config.yaml
n_layer: 14
d_model: 512
n_experts: 128
experts_per_token: 8
d_expert: 32
d_shared_expert: 0
activation: "geglu"
moe_layers: [0, 1, 2, 3, 4, 5, 6, 7, 8, 9, 10, 11, 12, 13]
router_score: "softmax"
normalize_top_k: true
routed_scale: 2.5
balance_loss: 0.0199
balance_bias: false
router_z_loss: 0.001
router_noise: 0.1
init_std_router: 0.0334
lr_router: 0.000574
vocab_size: 8192
norm: "rmsnorm"
norm_eps: 1e-06
tie_embeddings: true
optimizer: "muon_variant"
lr: 0.00149
beta1: 0.95
grad_clip: 1.0
batch_tokens: 131072
seq_len: 768
train_tokens: 578800000
steps: 4416
dataset: "wikipedia_en"
Below are experts of layer 3 (counted from 0) of a mixture-of-experts language model. Rows are named router (the router's row for the expert), gate (a neuron's input weights, with its number), up (a neuron's input weights, with its number), down (a neuron's output weights, with its number) and show model dimensions 0-127. Each number is 500 + 50 x the weight over its row's rms, rounded and kept within 0 to 999. Numbers have three digits each.
Before each expert's rows: a language model's description of what the expert responds to; "gets" lists some tokens that make up at least twice as much of what it gets as of all text. This comes from a sample of Wikipedia text that the model never trained on. Tokens count by the router's weight.

# expert 32
It responds to: Percent signs after vote shares in election results, plus political words like Party, government, more, of; also the piece ri.
gets: "%", "ri", " of", " more", " Mo", "i"
router:480455498582511477578571443502555441448430530521546541404470588552433560465490518490514403592484539510495410498485533462412480557468467432486568432378483486419513580566488512585521595512505425557528562470482513444505557553459535501586417485576494364475524526427508474490497438513536467618388515496555464622422546529461560454496473486568487488450476515444461517451463441543428528413514
gate0:500532510511384470516467396510514430471402404503570499399457611509403490656517504421525466495429434470541547586401511484450540486460509430509479539487452548471496492471489558541515484521370520552485540468469452581511518560505572441461512570489527423499481509610541445491444392519527471477496485524535379582572441527526594472562552502479458523529533474534525425539468538465498500536438
up0:437488546490517480469455489457459521513602518483489427483474494521501640492429420459493472461440533482493461456459568484480540469510425468432527568474498513501555515495541478514571674499547439548473513602474575466505487520534499483503577553507446601461497593466412468552570533511451514599495547479493509477391573482499474497442498537446507480401486527488488519492578450474429425448507
down0:588466541407579574540542509456511435393479477477471471367562591485501534505479478547472551514465536533442547561543606500387460497501495450514538492459543519466437597526441528613479482516489518477559577530480466550471554563477490476477455449488492408521514533575561484482455562454422532492452455477470456517528502505539512448485530495526488469506557465477453492430479525549576474456516
gate1:511398475532529552544480536419481365466555519539522558487530513555545466454572448525465499511504469501449463545491426490516548509544567506500544492456470424498454553463492380546398451475570522537567489420495448501430466440461543530475489585435519525462477568543529503625592557519490444513566533464524499491513527474481521539435475541468500431488578541460459499496449526456458478555424
up1:482449562554455503458596482496534515428396572465553463519465460532437479554402551558394509489503373482503422461419502485552486541517521466469417502536533553511511415360478537478578579416405435489535519488420584537501543570521500502535459482562455492486625501433491489489512411471557493514508438582508431447545402535541594560546440549529459489501407510493421518508445484574507529549552
down1:490505463578513508546532494577461466567406552539411508498486422418486484508432567493589618522552516498506554597455483560453573498464432509574494422532450514633479494421452493526481530477473481550473502451563483483421554430399403479555492559561526471469466558483391444558458520499500562454515519532580522546484540508504440452475506476527539531516496490540498432480570539445509457505565
gate2:517525442516514559539550550469525404460581465439534504456409500575422469568482536477498478517478595461453503593545454488501510598477537490464454427549469557492463489464487524553478557442543542506521569475496521544480568501467485422440522425504451579525532578485464505497478494472534545526486499433454529493467531514482546499472425594524603587509467428455471490429617522499545504481496
up2:528535512537608498575484553576565499517509455454445536439564428455556418503540440452467478521519476529496450577499499416659447485533499540445502515568530607525481544502489521453411527459589468479569516417425472444538497568460488558534574423478552475515615501435512517516457475374480439485535508515505389508506497467589471489543482529496503551513447480606556507550567538494548484480558
down2:511522503528595495404428515489434495568478525438488569530541490510526472433552540514561486511554522488502559525492499462500590494507530562498571494527559490553523440548523564478492490515466493516536511523499511440477465510475533511404481509536530465478505522531464529482424408450478468481523482561489524523545379497498543392490523412516467525455498441531473535510458592442492474454469
gate3:473544479485502493496471417522602493449516480539550501540486549573466525521485469508472416480502497461528442468470436509495537624528428446539440488539411455494508579561438516540584504510503486499537546505500611507507484460474515400466461434526549408531617458561483546479497500537456514506563572537543385537516512456472597495542508484557408491499515539450497469523495466462468554451509
up3:481449464475557392515470504438545512522539539475411442527446496436595420563465470506526520541454466505520557538506479636458498529522475513541578490530512464463476509522578423497435515406431541435462533513556501627489587510493526510428456483522490470514596512473452443551478452453516610424563566599563468627392574454544465437501482533509478466503506452538476548591492569585430456458590
down3:496503559461423560551515407532487565405595525570512598526468502518455578459449524513488531450505591494452523489535493517444533521464626461497528567465452480596491432491492521462524512569499502533505460434391517422436447484479481550493540562455493615461415470544474475486575470500444510519499502540515480399536434539539509447456528486494493456468547447568497511444461455474548509508419
gate4:433549425523509467504561539540443491542546532506512452374513564518485519468516510372489508492522548455455501521486543463512443556505472402451500443450517501355440573530453559449628501452434531475536538539512487461529498535448546496532477532530446431589537529561489506508562531431449541566430459454436541545451502394465462466532468599541436513527570469444541541438542420528510545421455
up4:463471404599487468588458515597556534512514477525474413484473475509523576472575565545500477522551547541544511526522473529517459585425481449522451449475563502439398469506480476407530493563478455488492545545521470458497500519505430479461517523486453464494530569495510566480455478567479481511420447515524404578440430501478446444533430532549438489513435578453510457462490538504549542459450
down4:613496475473532577438462461582600543506428477507436536491497454498453534548590519479579476456508489605512491415660471514540499480523533612611453512521567492458479397478625473555383528481496530567450545485534552412518468514603504483422513506510519473561574533547484472481419531533495480540557492610492522497487440563510457480483592439440426440535457497567465415502528651453518561534451
gate5:417420494462525523518528424502493550549446494535533523441370524505504525573503442561554483492526411511589403461505518517530503516527501387432476483540506424533505500497456465472468505393496528601534534426429531508483490470605479510427463530460464463538529454555454488466369391575451378468604502427520475621556565455453478451429522440506467580404439486338553538543506540527508484586402
up5:513526610524513492475567567488461460529581562436530559444544492532568550520503499582418402469487438465660561566480533541547537539418501516453500460506505525499553531428528520531487448486498531514479574564499538472446477480412460526480559589517433501456508502520548431395500493475438476579479586491388499405469455389528515471498480504482488434530579549411512477487436542518508466540568
down5:425393483573548542459569454554480559522466493506504515582415525569520533450517498475512527498497462632492388511575420511437475492490489505515473557556590437486590490520494547494441461465466478494506536489451449545546528605477503496552484486529629486491454408466456450505409513594471534439487472468423561502506524540452513494505523471491408560408432523502482440549526462429497531485548
gate6:506440614536514443486466561528489535454518528576504513513365513416480589502486475440531454515452494482505577466510467457436566528531462459555525541453445497535444516384478558511510537517481478462444440510512503487493436498473559511503488492568558417380419464370457525518472466487532476443397535410505475527524476468516508412492460494485497645540477495434426511504450494407507365529498
up6:443517364551385540503550493506525525582472555569489431519575525462552448546506555503409514532483545389420399466452474508472462490484430594460578489485527508526503498522542566453533515532488522512555509475502539447472483533509456438495455484519482478568456413491578471536462477564483387553474485462546469613500493513555503433551555425450493506518485512546474468543554499490565518518456
down6:491514499490605466512437633462516439497481497583488463494468501488460469526403451522465529583532471465481453488486445448518486494462496568462502508618404481523609398591497549488447571529507521499481447529446498492578516525440496575516523483491551515563453487497495614578546522485456450492512559546441437468586518446389436495553566398518477502366521525503540480443518502458541515508547
gate7:467495493523478516484383520510491497643590510463489498500531535502406508589546486467467542556513464525425482398560566488427461473516423483476536518499551486433469420482450404554382522563501484479414426500493506486488516524514521509498549461480456488506496539487529483563487435518527495524447441469481475512388535538497429457566489488505460505525480509440438478489357501545481429474448
up7:549488561531440501548412555466532562476422522490650534533449570500504440531516468421570486493459525505498479502519454506486567444444490496592549389451589523547462522538414492529529467557506476480606382535472481585467572528505533526423526489492470504542539488428598518468571448421542478534625513497492503430564507539561483469523426446525487470504501412535500498499628468503537576488504
down7:466522448593415530516488492515487543506460451533510525600542499589496459480435511444442449536475468558488553440574505499498476547452527536503537470577536538441531516507554354577498547483479498579497603439524596427442427529530554529535536480510514441445462439427426498496425463512494470578477509500510559502468426512534519468518459554453452466498522508555530508422514580533551542486502
gate8:489478453554508538522429599499478504489490461504424580574539609522535523480455527496516418565552546407507501585431436524443588555441572492473428534467522508583477506528475436544450482517485554515539534547417495501522522523503576466577505509494478595583414543522464500530493515547519530528529484434525492571511537496518465485512513519547417533465521426494404445558535575414423608444367
up8:497426606463554536490479503480514386532472578501539483560544510563476421505488487550354642420491498479656426499519508434608464536451554634424493546557367513462540452540551549472524445539520555481498505484488431444495545491525545508484449452449479560468412555451478461552480499499535422498514539455494562460555472446415529475492432481499503436444551481460547527477530395531460546492533
down8:502518450494471523578505566538401558427521482467449558475406546487559541517420559398565489611542556505485497514437533546460557430542408431460532522481596461461558493441543463467545567503496514484514544526473553529488532446534489430512500494553468381449578476586517422447447490490433520618496498461526525499379489510567404547425519515460463563455500482507534522531476610423454543545508
gate9:511478506462522540488485449584428553437506448490455482524538577552476495417409478578445552473536395455526423420453523410416447467429489466467563565475563476476380476487498466435457498461568425438502462520487548475523548526575497463512404464610558515497493508445474472500447483508467509445493431473496467384523493481402494573482538541513553603573421484528531394571521547483517611426548
up9:461477380594489498465468445562526484507449492542507430462541472475503431467506569532558391535424436603491565529469512509468467483546564440578523511471476423567507507596549456517620527539469423599536543484453479555444483527450502498613581495434570519564458458510514530466444437499525595520567568607512477517458442482505449511491530497500527495537525480457491524465567444576515513495488
down9:514513494422465530545541471352609509371448506508493523596463533465461495511537508606522595480501439407506476557492522485541562487517500538433491502430492551504457472480510573493480429535524567532545428437408521534501481481537534559432485500485509559446447577484535484528503599430577488462449460511562523495573494513388523477613450550535516582444524495533440476512422515464518541507589
gate10:557533453522467504535592466539459520521486505560532490576436534447436511477495567464509514503402536591518516449532484517625531545520443520440502488520493566585528578545456416579566525514563436480500566498555654538525511526524483556553551454440491513471470498518506454513556501456498531467449455422515561511526474459471550559506477523485545552514492414429407461552427565498458402471466
up10:543477569536492446517465480519490579482427540498328496562502458573433467486415453534483445462473566542555404449512561426551521605363417533443433563526467482476490531526521558486458470500548469505528503477525559507526509507556483531501528506440435526477574496499511558492570518537610516442534528534535498472535494485473434515437552535518515433536516467453409446517604391422454421465480
down10:406490551480470511397515590552548526371558468500531466597418514475578535456540454492507433531446480527419460564469453570533520469568531511487522484538440496448422502444653432480464498445503487459534527512462453477493475493504471521532589548450574445515526451428414474528541500493430511505408495525519479484392573547487566494471531499483499500522412490487519494441565553592518481469617

# expert 20
It responds to: Mostly the word to after verbs or adjectives (obliged to, common to), plus prepositions like with, for, into, at.
gets: " to", " into", " with", " for", " can", "to"
router:462456549477443542527510476427442499512466508502560490453497461494453481489427551501446510477523493406415522494558542519484516624501507520485565544425525438402575490612439517494540516414455506477636476532407490452506700497465512602621525412487447476508512503503464475466528375491518430511552416387431487567413539515445481516447522533546505443443568506486491573484528494584524537551523
gate0:512533415483535519471530590472493438557554527502602490474450507502475448521454466465576495433543486476449574580426519437435448492536404620421449553542461506595429523456508594498486438458415468478480509480538542481518488421507546486481562569493504579575431523465489498504539571482583452546475542453498507576607537413489511514470485530424530406458528468494551515449526460442482593465479
up0:464499433489522551523549558512447466493434515534486462436550465525525394518461487453438564463458425488459513509525480416495498523415543439475517573473450559521449460446446562434385483508492508505631445476486466512454376423503511540493493471513479471465440490593518399458566522496576578417482521520495457547516521476491517438526559495513410499458444528468479444414486458527514535493498
down0:491565515420566393491478543550535533540488490498410547500501506533493509582570496528548443446398461551506498455496441540405550413476499530536471564542616460537517462466481496570477585414489504434401530490488476465512573549482570474479490501461444576504555488519522517547509467501394471591560481494488515397474541530475472495492539468480507503514551496509526407459549604469599431548373
gate1:466416523471445541476536474462475470451406459459514563473523523447463626520525474481485493466603560536522554461481438540567479578445470409514465470535498449497426438519554523444506470402560500490502465524516477641430489532509421529487503584624488439501601482574463443470395562496426488553470433515482518461426492518521566467520538456540515557522563395467509452549468562522352512490484
up1:471545524453515432447582520496528509566469463456492627498576563425511499495489416578430555597518506540552603578514491634488457418515461533494480451537401532561437522465548478471486489434470447481448436584489492491484597436459485510581557522539623438508459511522484487541418500578527544433521538508493538498491558527466482467563528527465461564520618510472533394510469491515497517457460
down1:526504439482539487448533529539517460536578519455456480640487486482520614539508604510560490469518525497562399496395503479383422638474512425573509492564487540564591491526554478528486533583487442489437520433506466559496475461544462407468425518513432545498503457447428506464644454451530498421430462502532428542524493452463512461445501478564512498455447522511305577470544473534509514539559
gate2:524509528374502526467508513480488419473538429537455480534497607629529494494469495460527441502544517511518504559505499527467621537476580406445509594401484584503443502513471440504560486438475450569560493551458596516443471532499472485414459506496373477405563458553522468578516477467485505487608417432568528546567533468441450499448555404443504568529491464502535545518504426500530440470478
up2:485527590516429466598405541518485496403468478600441489500526462465444453548547578495575445551519455570507532495470546549485451407474528461487542478535433466376465460456496488569461474569479522564553484510479492589505475398516557501501512510486545514456478484507488504539560430560442477534464435506573607490578553473488506496418512558503474439496493507465495516554466518456482509489509
down2:409501450541475488571551459526554559478450507470470421495522469582536503476425369486509491565411532479551416487466584387482462542594494488436471475582430507551481484547558468511460531510539630357509544473431445563492465513442424552589493568492538446536477520537519517548463620523431558488565529500359526446472450508562598517464427533394463531516409509540560441507492433535439509556491
gate3:542511626437457542429470514485504403465520489604460524453515485422494512495514423501529481593484449439533611544546545480430574486521449553472525590556515554476445421487560468488521532501513356563522515586565518454549492606472488550441466400523508544551524495509467441514580451455521594520477417563439515567591530533530512496568571485506425563507520496558497464489519527471581477485468
up3:521496430502493504469542443440438407501452525543471499380475470572604459491529575536457484538445498491502443602619499490455458461423496475528447565470516585511500484486482525488464517473492500471457489586489483460464532460516469557463474470540458576444582396520374356425465537586548502446506498504501658409527512525529445553443534403553508472443508415466522566523451470444500543452530
down3:492519507582489566556478495588661461462585502459550411582476513485484678477441380491523584469504521587523465485394466456454494455536484479476438479544435507515497456478546428499456505515578505568512573503489451483544528462431578526554521502518520381507441605588604439475540445564501548537437561438497459593449491517527424416527512496521476523499493517552511467477524556512499443487543
gate4:505464568503505554528506526535330520482569447466516505444559527535470584483518539500469482458616467481515572486543519616460440538437460460464515515454515420525529455466489565546566520448511520427517429563461545527459405491578473528452470511502538558528449543489408496554482519572564456461600439512471498416530446425557441497535509585499525490488427494470564480448503417579559510529535
up4:432564571489494559469513483467591481497525559470458509412625537501471522431409456484513553550629457506505522570555602515503508489504463586408441509559410538513468545495535575572439516577453574452474481502480434500474543481510514525489484429455542430532462496472497485460524510532492550436451424525472495504481483423411493505492587413450450363449505538480441463434567460464459500539491
down4:518587483436487448577526504530614472460576470543516567554491414566446595374517487437380482459433489529552510479475461536450549472529461419474380447460482516426499442460546441436555538522535436539494550496516450526508576469456475365561446506474546413462539595480500516554539466505487508546442559511574504529568501505468498467598493539544497563570574525499550501486407395428460500484503
gate5:493606560575508475539507473488463505416517551492577537477581457501443454460505482511527535498555552492483484577487553364494554477460475579455445473597536473478467524526528551573479402466495491527421474531528508498554488507557478551569533529537458451511578516414540511494454493538554436575449524397534612489519518421431483532405484519469563429556565487472409536524485466541420494471424
up5:527480580458546536421530425542527442560523557484607455431521488443420422515470540594453537444532461481553549477561496537501498473528428531411476545532531486489535461476477545484409488487444665504406433513440490508440466484522497481496533413592526535576497465584582592461562573473469463522419438493459531383488397580496604484528525472517462434527471456427509462478397488492564537478547
down5:476428496494429446487494561484502490458484509478548443493524520463575543451482492503513506532516476458409466474468410546533510514559499460505559395507445406478431551369561515471515538425576430471585517514615534480500462506484486439524448611556530473517558649564500350539486396514455520443549536505549441478548491511444521464493518545574458529488415532585580459520605504459472518628556
gate6:539544537443463618469499434476478528413460553508522394461377541513430370552528521438458609497555468500457513612554568541489556480478594541524518533469478468503501565577449412496517520535461478481477463542435469524506569591480568467473582426521481424511481499432563528516568462455551507496511505473458542475580506535400492464475473558440560521520466530517416453541480479463503518465481
up6:554585464536554510521403472504458447385482488500520406362422522539605492590520489418446505499498439573399596594555481545500512451506470494537597467534541478524405526485547513505447428555474416570585447559561447452560620510492429520514547504528543504573451413485441428491477384490541475527569482500521487530538472486566494414377445516501485508385426456515572478428499433425544515442456
down6:520501458474404436372575532440587496533541538528477533561502525539490551510446488440527503530620494482516488488518430516581384589513483469504454462477579573523450409525546552473539470398519542453525558463555540536578445557554495459504453531424529568546413533552596547524550498477460473491577532448527513541504444532562466449513454479489510602399410584448412533545555511430415521489507
gate7:475509503535458494449500465460471509542425497527535524504432473579518492539476462537449503499491495461456458374519520504458530499493524555519552564502495602475481546484454500507556459475504580456557440538488508562503562578492405517532469565586467459474491463557509557389438564584570366599490487528434481512509522435507492499485478425381515465508466501542558496456527505466508502577442
up7:524576497530541496504480511471471501521491426548610501476582493507496465483490494503496557439485643594456508523534470462515463532583532478465534496574517488553400484474513417415549578365510513441574535520462453519475447444463552573574524431491451434546455509441532574458413491535554524499439540640490474496636495487556582501462417579487511458550367518415535489529467506605492496488506
down7:451483502472444538476545454519611489444523470476525378521403475473589474643542458556563517507547434427466457470403574550475504550444425498466525427508549556444540533545524522466386370556554483436449389544568486525605567583499482518479513548433577504514546571428470446526525473465499525571541475506500501591492545481580483493616498542505359450487484578604463566481557539487590446569477
gate8:363548421458429470528502482510567442483548484507494466448515501550566467489450481599531555500425483551524515538470526552479579584506464468511510520570588516497498540505501502532484562459476545395458498443495394462442505449424601520480528587452461514529493457458429602423475512522433477489496498479501627620607505566496577478595486445452474427432474449523586435543569516499563529494458
up8:478517454504492510496589490524403559433496444509489481507456518549505519598486507508538482565501432549490488406501470472441481506438472475554419468491442528463484511461565544504503600416540555518470549459560490405485583544531489616442536550592469528390511489493506393537496543530434465575425489545521533525507542532643506570468442501572468397540530525451504536456439517622347542470551
down8:543469529537487418518524578431436499543512513509511461528494537489465580444552505566527525529468437436436481599449468539510519466423463470528486517604430513471562476509508431569627544529470491487469442535646517514539500468435494496409527522516426493502395554540497558502512542424543544544479487594467493474574391522487514571444610515545476466521492511496514538439599416542497469577461
gate9:524495519546559541505450538537462495492466551512530608514514476419453467511444454526455583492468612557548463444553497503523495488500501513517540507521508540477481551519479419468578435557483465494490582485506516477445542453530436449562445442519481594514461540469482469510440498488531484475487584547553495475455495433436537535575557461545539445457374529437583465420482426448539506533455
up9:546540531414506453533542614646484537584481476575468440503487533578604573504588545497455582468596633407490513432501490553563516498516498534507455548495446483450536535497551532466506555414530552494433467577565511561483407435554458459564543514500460474437496503518550515565529475476636564480498465501507613526536465447534478541493528393521539526454492516461537641452443490529525593448469
down9:585482529461559472490515494500461449551541581364588524533509497535424630506477569504501500570499563426455478555438545521581547494501494502576523502540620510464394509550541422595506461524494491452450514415403542418454442464457485411549486402519573463463465500502504484538475546469493444478519541519453401515508506537475462533462530523463464515486472536452470517517582503444440458570465
gate10:573500474446498598465597560502596503477411530475504443574505457418545536471579472546427437561420563456495545487484467515535445551429410430458498468528503455581534476499451504554503482458509481451572417597486437554440500428494431470539538458409490524508428526541452451637529383572448545469496565498498441449486501529420567527515429434509516520480532574615512525463558544566552448592417
up10:423500584519462469548512532511421426447542486513524501478551503574455490438494473524450565515562552472434478550510558510454480568519441541471520527486586516495565556466519468479525408495534501401471580588506455458535547479498563451575564545536503525458537464463570499404537508511430452538557483621540551459476528589441469518475491549464472507547499431483550501468477521455495508452490
down10:531461496347529468402447477537483493464491542575546411525436470470503491444564535427439415513485472512606468526498489515496428529422426514538531528571545480640557535529463552528503566512499572560471441405569529565530499558450440587555473429467587548520502583475462460542538477539439543409513520428573495454520470515450486488447470465489512509507458576606518507479511474515486517532530

# expert 40
It responds to: The word as, especially after such, known, well, served, plus single capital initials in names and acronyms (Mike E. Clark, HTA).
gets: " as", " E", " T", "E", " a", " H"
router:487468531511522522584476444426524465443459544547524537466541580468501511491482544481458506492557537459505486516558420505481525531490547436448534487463533500513599501483441542514545543467476413547489582425470534455463505542511525545501417445578456475459560522308495468430496457447571474559572503401420503518529498510343475476466535547530523453380452480521461566513433485575540581464491
gate0:478549533536496525501465486418424553450506486470499477483498465456316546445454549546518523535489548446476556492453543498595527522567397472433491475462493566575506560594423462513529506581501494501441485557534531462572478506453449435532558458467472545537431572476582517511504501523449453452470473592430542481517500520413442589533539491506530609444512481508521482564450588475520532570408
up0:463558500573566539532462511551557505495519521500543415437408498485586471454480533503458482509519446542554500398482528411450517489512460535478468474515461552467509520451644491560562461533510549524499523461534538378506540530505497485390505399524606438532478499428555515486488516470475475516538462484501475607579491465557521532517431511484587466456425536475580435484512468522506498488469
down0:559485595449492589464500429512474516445577444463437519538528513552511559501430389523452495579516476525496505452488387470464536536535505572635549511449485497521481462508433482486539559444496436485533489471447422443498568540377535510554567594512597461486523461523514511472609522469417540574404461422497562511493540485494540649564642549501425527459462428469495572481449407445508557457497
gate1:626438453578485552451422488436492518564507530527480506441429535554523497513486490486477574530398483424600491538541480459563540473513584422558490537546482536472540497461513551561466491555534549534536442458474435492501447467520503440458478522494466530492561463428508462456479545545528513530480562522572542507456494539516511530536544507483540488473523491516529528517420439528557492474469
up1:540519608457501530468469478605501464710434466531560475461498518481476535482492441550664375538488551462595529468498484442419523540444513446542446446469518409483420537458509538579480654461478428545534496528416489503487477504541499508375433543532446442520506490591472532529492547552574474460488477554497487510411444469592524473567484479521538511482538446467511453480488565458432470490432
down1:545463495486512570499527493494496593514445523481492535494429483505576401511513507571507514402517468472466494561433558475504541534382552519516445547589525603497432426540452534470473527480570563437522488442555559450484496500476553465483505531469546585464469486484536452450507622553507376345458476489488519526483525447535416477499502498553456526476474583474512520523492511505456420480579
gate2:578534427530519424530430463540411456544529533505481522484512561576496583497476505491480587477422510395508471531534422459358425572391503511519481507470510429568474589597536510509499527478421489462456505495438466608351508413496505520391444567521522438510559433475450433571548475507501517479483513520499471534566475590454478527535519517531520508486505499536592506533565494480513530504523
up2:497576573452423490433543478449509439433475516522537486431487439482486521507523541464512439559451468579510508455515478544478531532445539415483554525559482388399476447577497574425563504566497462461514537515550490429491536558516423386614427454491549536555492483485476520463494470572526447450452523565493555447500449465543445557501460539485457571651472457505517504418501463509517581514517
down2:430519482472459507537568433475456415520548398535488524491536472451443468459546527407410435474513555497472494552622463532498496476475554496498504525494453600522466569454516456467583503472399531433520434477527562475429530514534524524425527553656469572444495524365434514531478487437535507484450500578585539571596509535560468504519525513475544543456520490523506591445508505467461506447531
gate3:504552561559477571516476422464540519484504467486534501437475539596508516519476498423457586521419548400469525639456429466520524504475532486478537358474498487486381537463434489524536500626485409511568458449514471550508469451450580436625607453525595527482521473466466500494521480489511508491413471509507508563518455426467446479528452476528552419549483577503427392484441417489471589462485
up3:463493512385468457555518514501478522498477426491503407489445494432489529402531471466427523504512520543509491477524521559508564496549438470518549575346478525503576468496529513503550548452486577617434544545508503525403545513548463492432460526448528503529535454526522499535429481444492501571545557507528513504458530512571501470518543480477478408542464480505475493462503547490547536486449
down3:557404509554446439586492521480397540549603565388497532501477391495431457517528537456466598475530503460565472428407544468456474564411535528500595440471503461523482523467478479396517451522507521444445595515429540481437464509458440558476579470454519426557381496491458528474505519459479507540474456528496542467475460422436498507419469466590543434392522546487470626555513404556458533478503
gate4:460505584446470457498582510452461533405506465487493519559415510565468495457431449528394468443535479557440496507525443480549598534493534584494530522528519502542438486513576452457406514398495476521544481549471518539480495419488341546600436535413521456478558474496525467524485431531589474418530502574522568577457512558434484547445531476545487527525505504481501536530508455498518469500515
up4:544477510451483539442468517456508467484479406458494470401458532439520493575502564556496413429526454550552452588543513494503435444485493509497481595419485591474512502548509486417480494464562412420562487535536511515548513484516455514471554531484548527542530470516551561479506511513623469512401527577499412463521471487415498497444453502424492492532553530434572542489363441516637529547421
down4:449521485614657536466486545445546478432435469437503503522483561502535344553515475515518499485507502494536498557550480478539530473423557526432473588515494556431490417495412610480481562495500475488539491451507509514584450536589464484477528446495503545480507544460513523513560471473476456458472495535501453508487475509370431405461476433494568473466514498572574553542439560483498601530517
gate5:520534420511524478503426511494500508447540555431371460442552561462494537529539599550520562547542446442552498557509499390385491486518458418526375555516419565464540526541475524539475519519448580543451479524511475505571493496460472432508407447550478540527526519427546441595504588534528442660468483479507484473447543499497493467495509487466514415466572525585490472482445427507538533529528
up5:448595476542504461482427499451507489469507608519426578515573575552492473551492445457507507442473466521468493431503495483495534489492412440491426596538444603470525458457473549502444458551412528548522438491462544553462513539398516489442497464408528496558472474530474452461471508538549562557555496502462431517529540523453553472393529563483413428474522528593532531433562549511593536480464
down5:476512401577587507452555484521528545460390465492537412430531455445503528533614511482495523558516502457494371523476496440471490532483529468532509449465453447521513503526503431453543525460509478535463557454520501457536478542488457523576449464482396466489523511473482539466454432588511465486460445418466466450529500475440470466506453538553477448504529510616423520496458379549446524515513
gate6:495576520534431536515482441467536477434499552490617518469660490509473380394488512511408460469516446545524437578412329545467545490457507511382524443468563519510512477445454458584506500520482409457445478499559511553558528433588524488573533560503486604458474532475525531495452504484436377505598517436480480473575506528495490393594394436523441513435482430471534500573543599542514540507644
up6:437582503564523486455413499513527495459534478445459481591477596550442502544477481495485406433438449501493464586440442428582470521436499455452552490428638518459439424463381496515455495459460562384498451489544549496502440480421508503504488509470513578548584511541424604557437565574512499440558499444449539469412495485473514417465501553548447453415572420522554531520478595534493357589533
down6:515493511546501391495482541441483443406462453489493507496592526479491464548460465531471510538504554450573466427608484424440527571593459506493493543524506499523545500445542461483521590438516564519536500560492516541440542442479495564459578609556439414492448554505480500498569482467547404476467498542517466458494490554430488534511529518448512471471445467490508466484484452403378452512544
gate7:497544529445513464412609536515514534529444526480537458427511503482543456471468525513416554468451571432518548536519500406368531537519537478515442543464472514507461496474531506489534516486469610506410492538457513443480479441467553488492505393502508630471560486424501515489525536423609593561510567496430499448576539510448485465505603503540540563449443466548417458455537467465519528548585
up7:437397418580584542514466456431417414473513536537470461623474495500524518555505390454630489544584386560515533474502456499567510478470465533424476485515487511482542460495494535533522492466442488487545572562495505539441532539365514495481515506526507460474498505558472530539582466541457501433395464489561544386451485519491575612533316514452484547438503555488524604476372510511509527494623
down7:495607521557582542586484427500437537557510521555567395420540444535438522475450477477398530402523542455479442450525531499565496545574432461468559512514536467552473378504597502511575536506434443540478494576403504434558539466519466430541483507505446457511529413499580561468424513488532484467518554517541517506431467493522569491483409596535478469471493525534560569521508601483556511520516
gate8:528499498488522525561444452416387408393490452461444491469509547414500557525547455552458527529585468474504482494530494447462473396506472385564549455510488445471544488536527514487527491478501512567411518480460563477471469587488480442517452543522384488524465513489531502383527345477537444513552439547482486465474550464507437442553521521451604579501525479482504525525515472565457546491526
up8:424463494541516405533435491557473517519525480512586445511447388563440572448504422450479471482417570486552567536403598445457444478543487577463475563524576521517546503496500535538452507455502480522534522431501454457545497462520468560519499462475561494471571527475576430527566549413543509486491533520590516527524481517566497537443515417590535462460379563504466497521524514433508467497536
down8:478467477488471449529539435496544513484460513530633554407468504570457506488596451499522542507558603513373483492459474578586442477528535557458393496559449506512600489552598449548513566510512468627546452486470467521519501578483470521522535475520437477532553531449516427480470572483463557514532472421537644488455495448584485470493523497442570498484521504505466508508457488462531522554495
gate9:506344412464495422478575453444496452494520532527586537534472523545409588459491525554494503512412609496468536551551458429477500475461526464481522490497538549522449525472441446487563549436515536578464523517532576507500552443462436495608599524488548521558538546463506563468543468484522473459511497512440548517479457515483528489568475503554457463470432477500551596507430382546592524390498
up9:419541517397511464415518522439599490373544419540577334451496456517476341439516503457459431449452535579526437367560524523482461583592522471496561515511552514467466509469542484594550596478543457532466426497487519525442579557582494427459551535552528493508516538482500459465402550443450515490567500591528451485517577587462437527596459451516486442530538469461468524584474444482463487491469
down9:468498503549517515460432527504496483391523575590520462505497427563499408472451444531422433487471546459489430434403467513468549527516454465449551444548595467473478513484403521495597581559512601510497436531477517527528473501595599433472469490484531576538433564469512551566588384501497482444462597559435526501516561481452519480495457580465391465549465470524598500560404470482535544611572
gate10:549496455437525504534546432525462464489544529505484481526510523487455465560435476508472480546575503379552486570439501422423550556538585579458495588515486524551404444470438570523539567475580490390571514457510542488556427445395467414466538473639413548559512518442434532455501487436521519533566549523503554465464524562452460463562535503563544521520471557548513502422540446461527468548542
up10:537532526544463388522476548428478621443617551514533467500587488456430378427505538594538508515524512504518483438451623545548499453503498467509564530437410498493504476573488453540527576547452567563502560494547456513443530576434466519541457593533393546451465558442549526482518433494564421513437562507483474476525564609533448498539501496434536584597529475465445567533473526576446458485505
down10:573554431509397583538537441411557507490416585490527513522420509537456494429500446566527527431524478364595499559485490529579486473482539624494407592462555520508466556473545431455542488512501395491594499488541478425548462415563528593404477466622503602565440554485442487463485586561484569479541571550492587422458554498524487459589496558565564589457466477460468536547579469459428534481491